From a checkpoint of a small mixture-of-experts model trained on Wikipedia.
Size: 19 layers, 62.6M parameters.
Experts: 32 experts in each of 13 layers, 240 SwiGLU neurons an expert, 1 pick a token, a sigmoid router.
Training: a variant of Adam for the experts, 349M tokens, 5329 steps.
Below are experts of layer 10 (counted from 0) of a mixture-of-experts language model. Rows are named router (the router's row for the expert), gate (a neuron's input weights, with its number), up (a neuron's input weights, with its number), down (a neuron's output weights, with its number) and show model dimensions 0-191. Each number is 500 + 40 x the weight over its row's rms, rounded and kept within 0 to 999. Numbers have three digits each.
After each expert's rows: a language model's description of what the expert responds to; "comes before" lists some tokens at least twice as common just after its tokens as in all text. This comes from a sample of Wikipedia text that the model never trained on. Tokens count by the router's weight.

# expert 19
router:537496505486505505541528482504574502476509590499470479431569494503514535505477493498556538528469459524471496495449467532475477511502449514539498499506492492574533483512442518450491475528535488528499498486571502461519442465532522474550508536462537521526511554462559469477446484504576421562514454425496460569498509469615549545545518541513457537513478457528467514524503501460491479467468472489526400551530486437560526518580465477491482534563526435505517493526532478345456461536505514465489537538530499553477516547511534560568453607512559433567547525493475578462523486438492470536
gate2:464545476472552463521457480517498529536543536515446476482474501529473463486475501439514584489503527518475473477486491483492513512494451493478613572506579462468573519501481554518466447511527507485554519490561449400428517542477497532488483542504508494497465576533529546477490536539509549545490430437462512498476463502508482535555501496514560495422515517462453498440521521499528500482599501517499493491424600511448513454539426507548474559539514568476505475495467565424400511372503502470548565498557468537518450503535518554553473460567496469512505556498534510488495527502565498425
up2:631430512480455463450503481495529471564515526497510451511591578547548463488562534559473522489460529529503536524512480553553532570476466553527566459475544516467502486443506478458477454481507534506398539462563497550509463497590575547491461551464552533455483548509490518431513549539575498490397553482518525510510437484441500504451577522484469475452520450511511479553485487535510477469510512540448449500491475529444548477458494459516494454547500495505507498487546493485529522518547449523525483451494487480458522494490449526513506519485401435516412524504483520405477455487511417498
down2:406485460547494499480528484406545493496485520553493535493531600539487453509523422487498495538490471505442472512490477535575465511467459450489420497515432521492513518533498495432440476483511465448460485499472550515518518454519503506478504482498470530491493428500493534597544508549488439493507494508552484449472423462531543541464500485477531466520555481551475469542567533439508500441466498424422455551520513445546472518551476501497491589499497573461456416524577491589572557527560384470553506514535490495510549501450488553492493470538478505505459572528518498527513423486489525556
gate3:587497567479484517533488486465540464556476498516462508496485505465526563567455471385442580542521493562490511468484515520565518528446500464481525478471480531509492473497504508462544491524483487492442518448426525484516444442547468458517527549461526468543535522436544457601530481482462495578462438533488476525516436501479498457524511490477470460583431476472538514453459517516448609565479541541450494528467512506548522467463487538536480538600474516514490496498476479485459482547548564558528505479456541550504459565486548463515501578478543556445494556426520526510490434418562515494
up3:499422497491466465499472515480546525470471443466493565528524473457513512485544556477474472492495450489555529474517440541482518461472557502495557509506463531579475520512460494465494485468459574473415537534482506555448483496408547482527502573480467466494540598481508459463563481520437515499525448574512583500469449482488423470514471493476508428476474500531509505511435542453477423458492506473496427526426470528500542464602538482448425577552550526497473520481513440490553426512469536494426558566508527522468582515522509438472542489509519464530517572514491464416479534471494502453
down3:507440559497526537465539474481503470459501522432487495542508537518502557458514462542499488450468437463542520480536472547502556504502520486471468465428468513508519524489546574556474547538441557549531543485506545472498494552479486489528599391604463589425453453537485475524496485528494481478490471529476494493449565455477519563488476503555522503521502553513460531483486531517470461460571529456458436545469468465441475461439524480516473569437500496434555525545517455435521483404533516549496460467570483500621538486576538507512516538512535501478466514453511537542517481543522414492
gate4:532521508467561517506532451526507456509527490504468484470506539531494579514515504491449427463518453489452503489515488499425425462464542500496463481498495468479435526512475519509517496505478483415532512490520560541440549582512422505515555542491475560483484416503476420465518456476410578495510480460486491506486509501445483519524486416564425528460562516483466537439539565501531461516491487496547514467555511528600410451496438436612420482532553528521518498466521524476546488506401422533449481446542481492497486565504413489551512516519475517494509432466550499485503527511514488558
up4:491545485560497469548507556505531455480460559540504505518494534462441481519493490430495469492455495534534486516566553449457440511509523508471538426512471477532506552487510463497515493491554458538481485515596480557539446518521455539495545412523493504540561529505427519507508498501489480469479536576562437486463484584561527533459514522377534485546431529513545543505455465526490560509568510428496474508518483512419525544477578525431520522478513509431438491512471457495513556558492510504452465493546551486505552510548461491466556494444508479473424500418440440490453538546395490454
down4:476506478507546490458491499494421478520526534509523465501532537528507463551508475516461516561490515547496490453516500468573481587494566533479599534495411519546481544457502481397499536507543481400478493481505496581538517558523461514517520527447506548426500472450533557485465466548501498469551495526511541533503503473496519459483556487543475477441481548527558447486547503466470512479514487535462448541437637509547469403505591494439515556463537505464528533443487506454470539472456445472443493504571533490528467517419515491443439455548502454502560495537517537534533544434508462520
gate5:488532528448461466441610514500513512471478421434530537488503493444436466423511550557418504436519461451503482512524489554492486468519494470530513474543421502518458547466541532494421478534481532468454506482459450474474534467483469433457464500451489479488529499442477517565486506602471480459529464537468423470461482487497429507500490409445541447531528526466532554464517506503422493460451562532456493529550461533542487460538500534554490551521525473445501463526482417439416478500563496474487532521507533496489512495479435436493458503526507484430457500424498519475422549547470432541
up5:506497459536412470491520474459496474488480607564506455524459517534511479481500502431609538575473515585518500434504579478521510486523504520454540468406453514435451474462549452544528510522536488448530463523501482534464450555471488450548519494524465526455525455493501453456536486469491507484491489492489522553533508504440552412451487546499543562484536526551471480454578524503504565499441425558542486509519547523492489512523500495458462445553507464513541478457477494526466573498466574497461434489531404437522490498515487518524526567515522511559594495507520487532526499472429550595
down5:545522484486466522489500465468477502445539508531422475539483402520433509492540465563544502535475494408463524449473469524438526491585469469525538514535501458533455482430461544478516479519430475503497531526528532539462484534466426521510498470511499427505530567464486554540463526539473582466506502535549497486434533441452510406450481570512538458504501461535534538481525541486488545539453515533514495507559520555508574440562426553521475498599450464443493507517564464470492571495496476521490540534532406506534478541494533548465513474439525488533474461490565514453415463451526442535
It responds to: Infobox and coordinate punctuation. Punctuation, brackets, line breaks and decimal digits in infoboxes, coordinates and taxonomy lists, such as 41.533°E, Class: Reptilia.
comes before: "\n", "°", "″", ":", "′", " ("

# expert 10
router:547497573426466497567517451447600467484451579457443534509465524477541502540507492476471585513482468442479520478503500483447525555518647540464517480521449515545523519485459478503532492484553499469551565458612523462541480534505499518478509487615571480470480528472558471431537533510508485524505472462521447516460449551498524544512462543483429573540532547509537508532486479462507511485519479489501442535491497432522516614522500481483475553490504543508482466528513520386467432538476496502465493496508498535505478602471487525576489460500493428478496540454483485489538496537478496493
gate2:486566519477412506481516489525502415466460499554469474554491379475532498449441505483501513472438463524500439492493438460474521454549548539407446459533439502494580497450499516519549502549501492473531533530428543501406526517453521502442435531497570523542485481541426532444477472465542515517508488517534517513532495477516451461512548539478552501517553521492514524559512577480502527482501484487529460490507530509565508504525548385427478448528504468531471564531482507498552538507512518524477523469459438513493499461572482529469451474515395479447533543572490543482490469435417504437
up2:501488440492527496548492470464394458461494540530499411510519460468541428545502476505557564538563484561458437540435521441520555499591506456440527457509550536513533422474462477492465538523480517447502480518500482488558507463505461438464528451529504506483508502561562479542457526511428498498452537393570519441458491420528503532502515509494536462547482444497454520522540493565467493493504450493516466562477501593420537540497483467557499581556517511424582549463541470510459472496477528471460487502494570524512514426530487463499547489503465477504458518508562552542515462475519493551
down2:477586559490550493514553578442437528546552424514498411529525431463563516490567512533553440553478479465474510518465522516521466558537378477536572435533505497513464514460467531523395513537476498543456499448477440471518446516522416460581507502471515458522539526544552461474431555529532520510478512500546486470509470554571431503493479524523519430542525539555493511442467487492530474537474541553460508459512504444524420418519503507483462514511508490472471473488558550459522496464500521459485532528506516505493461455551524604458543527534473551513498489461481506477508533544521457536
gate3:543559499424492545510496463502497486501511551450567551591473580528496463502499540523478520532507508529489498544562443470555456451488504537501471455518431552546400457440544504518523505516512479535503497504553496465512512495519406439492430491510544565612504579483530556498522501528509506530530516463505539514487613504482498556536489604525472539502469497489471545526443506527508473473528482519530431507462552489491529518482517517485482544577419471551538472538462480494488463473472591590490528559464509502509513490576573529534426476490425509491511539568505525530518517432538503555
up3:548487485562492472528526436595479475477535560513475503465505553432479510464481397471466531523523468585515497477491476458508564415504444522478500533408516528463525547534565517466504476510501483498512442494570497498543485529422473566547492464530443514560441497485482513516505553508489568565452494526485551471571479487485502555474576481529485517521610564524547563450462502448489510493544510471531488528474488499562488527450428532544504588458493497522556501465530535513499422560491546545463467434540473582432476493452459496458550491483440472496442493521519496516570531511535473515
down3:498492509540494507483489512526482487447483525490424548519526512474475531503485469490481496543414598505481462536479499491504455494478484473503533614429467493552448511501567523467519447531546479496476477360458461492449568468405523464502479504482475489485506547529486508580540499450515527477490494447540588519488509458412418445409513484525503486537468498524434521496506549490508425450456572505493578497499450462451585526443483498518521543421553465518456470484454515516523475537401531480492485526456550521539510529520530459517506486454584530482542465504478470437484542524475439504
gate4:509537561550546409492466521459465536448476482522507502485525482464507482481531530454543490476515513525469513481462451520452439520522469496540514475446488543557511431468574479474499421485573459571478530472556492542481461456505466548478500497475488469522472434466607482576509484435499476458607468519536483463458458532593546527484519523532522530513485502467446555519503514532589408493427545504432509551472528488557507534476501503498442517435545601468504521570558555484526621486469441482480500472479495513495515508508472505497506535488530424463536401522447498475527475518483504483
up4:552542474582447493501481555449540453539493472404553588559520533474497419470510506488523510437490521491496571453487527477534502495495428482520480503513466457557466454455526544471477476444542514461509497478500548465471469504573447482573484472528510419557476505465576498514449457489498538528482534446526454533489454554527424580532545501483499476421484500523501488485411502509627488502508475516552485486530504554555583539475471524481464557458528583487486525498501495489457510501514468460564523541508483409518512492501498543458564543563518508524435495548489576533524504558571500526
down4:521476518458493621549483443547471418521470469498586528463575450496469458526567531514494448537428496527511506535416490484449505517488503515440508506504443486541481499522489539495586569527482492455551502440440436478519497451536561481460509502610519520481518523475451481519501472493463493482497428517482489467480564467491566489492472503459423482529493544529546469461486453497519464470466563478511498426507519440431481508465508510529554497596579480417552547482510529593506494518519489468451516464497523460462549421501531518471453504445514444440403475528539505529462486468496488515
gate5:467523542479468470469523440458458529507535557529559466537504531542500558566471424468443548520502562492468546590531517529482570450485494529505531513467517533434535478439499592474505505556431462467533496504481573464507487530524495411538460535414538513502562481415447556473475459539478432445432481526538449505519541501458497495559397487486474469480499431459499458550520510526462498481543462482500457467486490507457539516563576550442470512528448483497502492486489431499415612479549523456577500519493462494504444556522506442482558522516498468523469502485480470520519534521513459518
up5:507500572507494446510462539463468406453544465466500492508547468543568502563510498602512531491425459449500484522497481564486481452536558473493455552437504454459473550561457558501517486498451471517558457512535549522503469464584536441497441490443489518390457535525552536501476589524394476483490490485560439515476497517450463424524536462503489487501462490535438567475432469519505507524510566450443524480441484576479502471538474564443477502518487508527451496446546530482505556494483526493517467534392541499481506524529484510482538453471487520469518541435541514502463533520426495460
down5:538461494447503463425451444480528478517475520547593610483450509471487530524419415511516551431468557507537523508492470535500518497512536468526529505382576453488489461451471514468457569547454451454411476527460531516485498491509551522567455477492500483515505503542511526476465498509478483507506606472531535461493459498524507511466482442398585509530507504462492522514423524426492547583446542482488526496496509446487503516460526461491530592512488523499508476476464520484513519468570504513502541509542509529492521511424522529443392521510555478552428505522488470454487455534516421477
It responds to: Mid-word stems before suffixes. Word stems and pieces that expect a suffix, like Conc-ert, command-s, Devel-op-ment, defend, maintain, plus line breaks.
comes before: "ed", "-", "ing", "s", "ment", "e"

# expert 18
router:515512532447508504588539501428500485495358551502481542502543493483487453541497491496516447458507492469477494476497493511480507529491348493523477448492480497514494521442482540494410478480466454476503474458596480464463477515533519529502500533494539533484459528486517498454447523553509465505486480485498455475476473506527528488519501574542535522500475535469472514470549519476493503489545491570462478469507537434498554640546524435516513534483500540526459507536543546444495484502453508469500545506591445443513529595457499517512562653500490452515561525448486564434455501482517452474
gate2:555555515536484469522473583516530543513510556496485507522576473506504591531504500505521473532492468479548523456565512397464424465519482569507468479469484506560472428562511502516481482506392555457554466516469490473483528508463472471474499487460505520492432495492516501500518512484535471546522511519437505511538502513552454453521452474450450435477507504532530525560524543485517476398517477484509528489544568568508521509517433488501474532485456443571494517514464543501541504501514452516528510554540448422522592509546513450555506528511499444447539567584412585539601445519544543551
up2:520434497464550490459493493529478500501507447549463551447477493550496525571471464492560549515475528458551492493460488415489505508431544430402533399453536555546424505524535472463484468480584583444534477543494525560469490460444553513504532471532548516560553491523541541461493505527569470500540496516534579424475502527470526549421546558474513532526507476453560513470559480505518524564506454502476495533528537496473518493574509526553519504518558447618531554481557541514569441546481506473520524450504447518465480534521507510504488539454506478479509423559516518470505470446460508478
down2:455502509458560538454547481486525463472493516479509558508522496461559531535490547517560499513521472490486522485565571518552522507455461489476484420484504527536474431494526534482614399508510533535464513531532482486529449536470528516509505469547551507517485523618521436514509501493452508482528409506537419486570429469559512525496445496531472518476519477473507513476479481466468446501448587514446531499473520531548551482586646495512537497424502477511484507481468506537455470510488521523494620431472554497559483467466538496559479509445518420564546521499477522509563559500491499513
gate3:500471445551520453530601525528522494551489547435425552512495467431523427479559548475499475437441481484540467581498554507484533529510501504504480497484506449427541485478486493480491500482462502556463526474550523442526516535522397540503485574553489510489419503482566551486497540506530530515468472424592428545547496462528518517491505521476437544525488482492508520477494430426486586531545506529524496412526494468511539469477509460552547500493487529536490605549504510524496474463446495423479426565500545514544506536465501484502573541575527478449521476527539595494525457463474468512
up3:562443469481464498502567505519523517545501538489431559465452466402482421450545502483525480450485470487525523564522550499456495543511478525514457491474484461436521450499502501493495503464559481560488504517527540438550490521513434547494531565624483514458441486478570502475516553543521543487476505424549459566541486475505505517490527538493459571569426533461491521515492391433459542514527452516504490420505509466487541432469508468527519514467524543531493545541518482496524479446444507438491390554538510536497499504453528497509591553604539459457536440507473540467519490466496473507
down3:495573554537444449501463482495556479580468491451473447482522495495567510491460477498510494474520519479499426446474470476519499489500449454494515559492591473482517535489477514460516542501407515474513476556571505448469531448485465535534474495437452508492569482549454534533455511548509453427512474454554510504400575475534582467531476433503465527489539511433555518453515546436504548517538515478493547458484507505444505464424473555385486564491518466468533508559522477660518480556548449527549519526507505449537491466470468518482465530510500476491477514566476533520474526469467500543
gate4:496544507532533476429562548470519463518501551439466563417466502506470545574552404543433443515516462502526423493457497546496456495551548425495501486469469514430518488517452432454517545466477508565454605520495450514521483587570509489501506577455531491526462492518495415417479426490496476500453528496538462507540528493506508485423481459534509520489520539519494555506452434506408531447488422482438456497488438426442530502462469483493501490469526473551511463520517500495488484482587495512502506574488510482492577508495454535486486473570512532550455543472469517541528431524510477524
up4:465490528444453539516491515537531513553491486485551435521438452515584457564420520495505535486505477542513532528504459499559464564470507464478565517503614458479508461544512443533490572466498520550471413468460417488482429440554527539570541487514546430487493559512460542528544524580501475489472443409601486471524495463484515498485523522476475522532442433504461529470477523503538493527557508423489554524513512521473557462575486542514432502542542560475487479471508545559521500462473516493505475439501546604476499505535483518528497435508479485467486475516537402491532536515544530464
down4:466452505473476433515492473425558495442474483571482505523489588509438497495414458487466482491468503507525498481499493470509527500539520482489420539540481609562481545440500512534487532531480507504463451498527494492493493525515470540585519535418506489508512459495495556554603547522404497559476494506535524435492506535568499527477441509535486407485480510537493542527546509534466532492493426547523498521460524514528484514494520452479516465432483505532535476547509424451550479642547503523469537491505532456496546541526446482509455467491503564502377465537389531535486484452489468518
gate5:467535452543518501498491426516477460487506489506567483510486498462510499541537439509487479517598507507580490495527493516435470524476541487484526456503460515531514495510496509421501505510528473535511555461454506549525536486534503599393578543461464472452487507443512395481532476512535482481492474419553528503536458529580467473514557546508424473459539498497464502517465586501492483478492537464526505460457494464625492482507564422588437486555505513406539435484551575502498492480441513470480517477450531544480482505572501551521542535506541575505488518512527462492446483530537592536
up5:503485497516523497476485490545577473430433456489523446484575500459488517433527574448485562527546495569531540516504508503492487469552546548501557481443440534538542503537472530540458554494466505514441535557487406492528505520476504491513426443536470532438531546497575568557520501467517516480484475505452481535420484468515553496458482466472500513518455490526459537510462521457520555563416469521506453453466510461458535507410481494429429579507566441514520532435435396453548507547549568511528479546498523438500478430475554543436515457503524465524468536510484484504552534502480508526
down5:562543472510523571546406510461477482469520514465457475504494520493503514511542514496473528467466601523511524447510527489506477486481466569562505523458505519491503462494493537562385528450526484471459550501516522471434552525586494531507533533506555535463495500591456496438394547512533485479495556490463442523482456558538588501491527448490436547449582458482472508491535484502473441502491495530557566485523523442470479502387417503539511512483478439537531466480470499587504449550511524513494507516505503516497482543484416511467483472495421518470530508477562455501483597578488439507
It responds to: Sentence and paragraph breaks. Paragraph breaks after headings and sentences, sentence-final periods, and sentence-opening words like This, He, See.
comes before: "The", "\n\n", "=", " The", "In", "On"

# expert 30
router:539533472409442506617508479503555481434463494486501489491482511477496499596469557491493501525497467508487544509452528540483477541511542527517557510528524539558474524490521499485480496524488519416505533484601516506519450499546517491580475589494547550466485504438517533462469504542497508499514510448457423463421452517492579528507551514585467534483544533478549507516479496458448510492546568577475426445478534499518480510469546493561486513580545498505507533507567457387556448480452500508500558515565519483523472579462526563545508571485472464554546488471499504476453493452548441453
gate4:563562444538475509499532528450510399558547483522491561432563498437491478519513464470537460472488494491431523502490529496526519490436528495528546548494496458520505539520497510496482556469566464462509507458503461557516475494574574589507542447458476460514516524521503570584396448440393496530487590507439540557537486565423540488512549494554518467488507401512444502503477534513557501511487496455447513518536467530522494495530513535465535500512577538495494513476478492466550562470477521446424513517561432461514519441450465529473513558522536556434487461468518520470469487453523509482
up4:510486500456489537465493511604530510528492547488470509508507533412551493539530511513529405520393475515417579496506474526454569555466466563507493558522542541477525507494516527476487558455470494482424415510514479460517476540573507428501488523513508504537547443536436472475515496491462492495456542464540479498551512509453547545483436460466481448558501391514450504492497505480473468449454437451523496555493408558513474467498418459520547468505484481547484548497494501499485525537460493489523464481574482406535520503502550515429469565513486486483412471482599494485468460553536498548
down4:498510460438547488586484515442500548506520443517481550501506517446526520491494520442487473520567541524494486467482486542471558533392435475488516537451513472524510487447522512474405497483548463501528548482588520486532456554539499465546564455526506542497473551483538478413497502505529509485506536514478509473422475544522488457468496481502430499584469558488481471511470528528518430508519459526447467488476552444513410468475537499502435506443552466486478556431560433445520414484502553480564539466488397571534576524454533507596486450554467513555448537512496470497525530520496494539
gate5:553519456466540469515569528548441438494542516448519591516478467438483413392531491477512464478471511499489500545475470495492439546476475510503477475507526545506468492520501545540434493426521447455446527488481517418461467503478478519582501656462534472506543489470501437526462443515528545495431540487457477505524456540582609530488511491439502500504484558580471479514471460501562453528453427484487490522490519466512489461494449464495457560487544531485429476532463493466522459507506487513510442566516434484523515541499513508582531482439509552471461551522545553492521468543506500450
up5:519535544505501494508470478461494509508473552465505496471478479480539423531465523533485519470572495483453478522535516594597430507583481529550486462427496582476535466487553500482491489511483469502493432465454493539509516462506472497451607503507504503526451538518442539485528456530501520601558566441459497539484479488508510476446416588491502482486508465464481489501472479509441553484537563494482522517490495471564533532509516539444535571456497507556548489566530571521463449512525526545545512494499554493432449466522471540458489504519588552587515520517508375447486416483429481497
down5:471514529448425511532480526480543530523545538498513468499490538552459472475500489509448496512474539541539463479528591489500566611520518503423527482532398502526480524445515502462510482589425463546484520464507495524524571427484477518508485502546489533520467536511542491444500496520458446540544489512432576540504554485499492463513504466601554568454482486510506520512568543445484493481428485499528520540604460501452518547553446418521533499495441491497524492418476504421530541533419455510467515502521485544513509504606470505450482502568489521584515451544521492455548488448487543496
gate6:518532529503485475599500471518560495533511580485525472523513461536512442480517528539491503455481507479478414438483469536566462540477478520499452466444518546469537552521487503484519507491411444553536496458525526511502467503607539481510483488485483482543458580562586514546459398471501596525496546505389467512450534514524467564509433594460457531532510506544484453494428450541460472538554541539478447510481512501520500448531489493424517515455554502496465459507478538428502488514472500540541556524573468556479477449457398527504527462471526457510451517499559507543470516513495515460
up6:442498492441540504433525482570452566492495470519534546487471519457501395531493495513467499510551510473503581549529563458483446576497471484465537477545479535502500517539519539510446476533465497446461405481495487496413440411517460465529601626513468529502542540494490521517497515511523453549522510510513495497561455516542493569468479543517574595536501467508467540445480620468562529488513505479536518506539440515543467568531484524496476522517473512528468465470486450479554471467514528481521462530565511431493522525483490521456476436463424496513504472453583479501527426555517513495
down6:542443522489457490481518503455491535501488502512497457464513480566481557537511515478550518521431476417509485519421521464453556496500608433500525451597525461509444578500513506507540513552520491561503508492566477536480447499461540537523458464585499452543473455512501503449470474520451501505498520494475455582548502479501547492517576447509486545471388453473527509521512514539548541461534500486490498480573463495460474508537510454403514502538560509472545539489403496498551547478577503479459470505498435451525523542612560526516562491484482486486483486554527455489481547558588484563
gate7:470506499418493556542498457501489550512534439482455636526508505488426500449519519558592573471521523475534481473480533503476482476535537494512485463528552450510513434518521543497514474504488496450442540442552513466463528484495509518553533539573546524506465441444501429417445473485549507474460449483473505476504592520497563514572464488496520539548517561480487523518492491537518553531469444567541485460492536468458455574471545458557462537541476515494548495509496488512423468505413479508506553484485525481520482484503471435585497494535582533547562467612499501526456457502512447437
up7:481531519436432543529492430533512510514461483471477572491523536506477538434530453554503600465518558532537401454548543525498503491479485496555457443451513461522561424487507543585497462443492468471481551458573525393531471547454488484520493535483529505539470482477494465439526410485533532485471473469474521476441541562467467504526434482500483533522553564504550550455501538525487468479491466584528479472470556500470481593484518536555419499524469485474527515527501463539364472488453512551527543455492516474479443499502475441504551474505536529516506491467470522451422511524539466495
down7:547478471485441514553498488515496472519466472565517501399454458435434514496536496504474468472543560487508482523461516492450517421426566487542442499523545477494487517471505510531512531470565473518474486502521471497481472546458553474535460505484484531539533510464452466420457485558494493460552527525439562508570543453409495482516503460451541554489509529466511516462554447558503467549469481452523472507497508469511431494475492466459535491462522467495452462520442497573553520507502624546537457529491551506542506465486500493475566503596450497376478459537561503462614510490568553457
It responds to: Word-internal suffixes, who. Middle and ending pieces of long words (an-ion, vul-ner-able, inf-ant-ry) and relative "who" after people nouns.
comes before: " |", "|", " of", "W", "'", "ary"

# expert 11
router:565532453495541489544548530462534470453499523463488470466565440497468515505430551467541529450500525458498521447467539468522510495511588561526499484514468530653473538501460487420513474451492497508560525469582551438541511522573499477524475507476558484504481529493521548468495523494469433503504544503500482529499477493484484469523542505512477458483456465473493532540527548426447431456537591480470482495483564466496542568528530512511424537486566508511528504513558483385476512559457520465460520435518472429531564556500449569534464585452497466560541461520455530466487550493500445494
gate0:445541512540481503477480569485515489399491533462527577498467468496479387492539423538490509474445499533462518532519479513579557463466468574489479503539471409479527501542481554542487497540499519495517512513580533529488491544536476496539468504511453500510517511543494462617495598472456396470548482515470486500435450590542641553550496465508522444499422527489445527499531502570509529463528482498421494538518503514483450519483560453477563487477470586515500472493496472501514475520508470479448493441544544515468493497515485492466492494513465475508498563507463575441462522480477466450
up0:460517510453474433470505540473460565502455506457491546466416481478501605502454528548440517496547511559502482517433542438543499479510463525454476581512510466527555509522482548482516505531473439467486437535548482457552514461501506519537563490497523514482469518447558465517500523557438480492498506524450497506525488537531496532550449457524579494510493461550407580552546410494466565465530509477474532472532491446526469498455489504523535527513470570514566494376526567508462437535586481477468564459545505468510563553588484552511494464501499571534519484455498566495496575504518470474
down0:422444527536429463516494456540563572544521434473500520472533498456443464530436534543455464536456513406553485491490538540544503473476552518543392476517473553457462468506456520528512541458462551513525446502478522456549511417499539393489455528476481473500539495524506456495469468527626418474512541483539517474478495500502520489540493543473514514511536544536454464560486583582464514499562486553471480495491456453493467526481511447478575532468503561519495450486414556595523474491540482485518478464496515434521479510486507483443504429510484523460499457422492510497451546481480529541
gate1:511479443430461522510559541540448472506501535431493512486529578484534490502513465498514465459505509500479591518506559504505528525467481494580409518498558541422578496521500535460494485503474494524434479567435564538495445492458513602483418518511441548546501503468550506449572432528584523449489525536499490544501526468530519472477466559559450504557500519490516471402503552506467584509527503527532469489507526452483487478422458515519536505520518452526474429475481514464552506473536450463540503398480534500465528573504498502478496518428492421530465470491514528540522471499554522607
up1:514533519497554536487507474458496442467495525436500518474476424538483487469560482584485479521495424495473554541433496442490459454512455498518464438533491459581458532460484523472451442513506504472408547535459566486406588491479471460552511498454497538494461468501490512515469485557546548417527531575527507515520499492481544572419509475513399492478461518479420538536556416463511508430443532455506489486520504459521496466449552517459525544485481560527491479497476492520507478494525459544495412467597498536497404491555559458528513472539515524536439499460465423466509515482487506492
down1:533476482499480463533489502455569470468392550536415509514548475505537574429458481524474462475501488501485535440504541472516517446527492487449461487456492469510533481536455544488504524522519490480571461491523436543497454510501490501489551490554499526535540442411487430519503407495456486457529498542515497541537551553531477493458541476550531497520510499484545401457502471492500456514500519433402446517535482547464438590533550480508488531500501479572519454523447525517515555530480532506549550484483478555459527484475500498457554482453480491530454472608553526654529529518496513413
gate2:486569570490445484512427478434531528517490492497476472548514509497416493566530575484498526472457499373533497512445540496473436575483523570479540499556478378441537432480503459480504467467479505459439419473519509546453465529475505489408492479465513585495505465475486445429461404550468445485529545516464524497514531544545498583557474523573522479555481484524515530560459468476502477514472510557470476505528473486460480531456520535477531489466540498479503574511511544436437492536474458447538460551504579504538485460503589468510484490455544515547492510514494498523484540494534492468
up2:602549478532528563529450512474491500512532501583580456505508447463554472500559538446533447510514457507502469533512528515512466463459601465509544557493509477540544557459489465544492532541464401536414603460521467514513472518506484513505591470448528457485499546475481414527536558428470544551487427493547474489496470525453453401487510465489530536463537430481529536478424512483518421454542520482506519480483510573519551520432553523460524452511467473542576521531528482547464476523506462453468524449539490523518503488499471494453490479527486478547534587505541516501511505466539496449
down2:436509484536518471511467518462494549446474524549417415513513487528474451487525499513496533553466506496450577540551511473523412480558478512452465551468456484475440431536514465443543510510538476484504505523493465461507521474498502471448443587462578532541524456584511392566463534504517603466482516481570442579475489537507511465488539477456469487523497481494541476511478434454534502496524477542506505502448493506503510545472582531468481554446526473491481477557511499401527462545420556497528532494461403500480432502539529471457567548480507480504543481465537463513517588503468569521
gate3:531423506510516499489413499428575511413536539533489468516565483548522475470552527509535567530532453460506436540462495504530511520512511481528485523460552513539507520565461539472437413549538454489491481526491504536531512572482533455494451440461559523554571505481515545500551511537514492476566491513552544531476459482461519489485477595503430482546520575423441564509444578500477524535517527526439504495497467507489520521520495473539555457481456487494528621467518504468482450529466499546525429469480484419593418538487504554479487548478534487514513516468543484503404502505568468504
up3:484483439527491464483497439517452475529544479496541534570547515492473499518473477388491400462441531497525499512457488491504536448572433448444450437478554483556532434416459496499453493493480423515411530513450534486551485433543501540567449473463484545480449547435502482486448474492549486493463510524503531531424512494514520433463469490474433543447517463500502460454553482510487472494426491484504523574513504501461496442522501510513461532439508538518410505531460496521503527464505423520537563473505433459415530499529534482517513416480457498601421441519541516501494482540521510496
down3:471516480486515446511564504422473488603581525494496437524486501424440603500535539417530557447499494460485495456551527540480548490419475550530488492511504519409467530554511493490535487507439510474482511522484542506508485537473515502435518471537549535497475463458525506492468448452566511540485446534553470469434475557544561503496498506499511549464554525435496499521453476516534462532563544544464517505481507436526567514506425469459498529498526535462517506471541577535495469595501440399507473500475476532492562571462450465538459438477530472451513485597488516575520488531553499539
It responds to: Scientific word pieces, of. Inner pieces of Greek-derived scientific words, such as mon-och-romatic, Actino-pt-erygii, saurop-od, plus the preposition of after nouns.
comes before: "|", " the", "ic", "a", "us", "ical"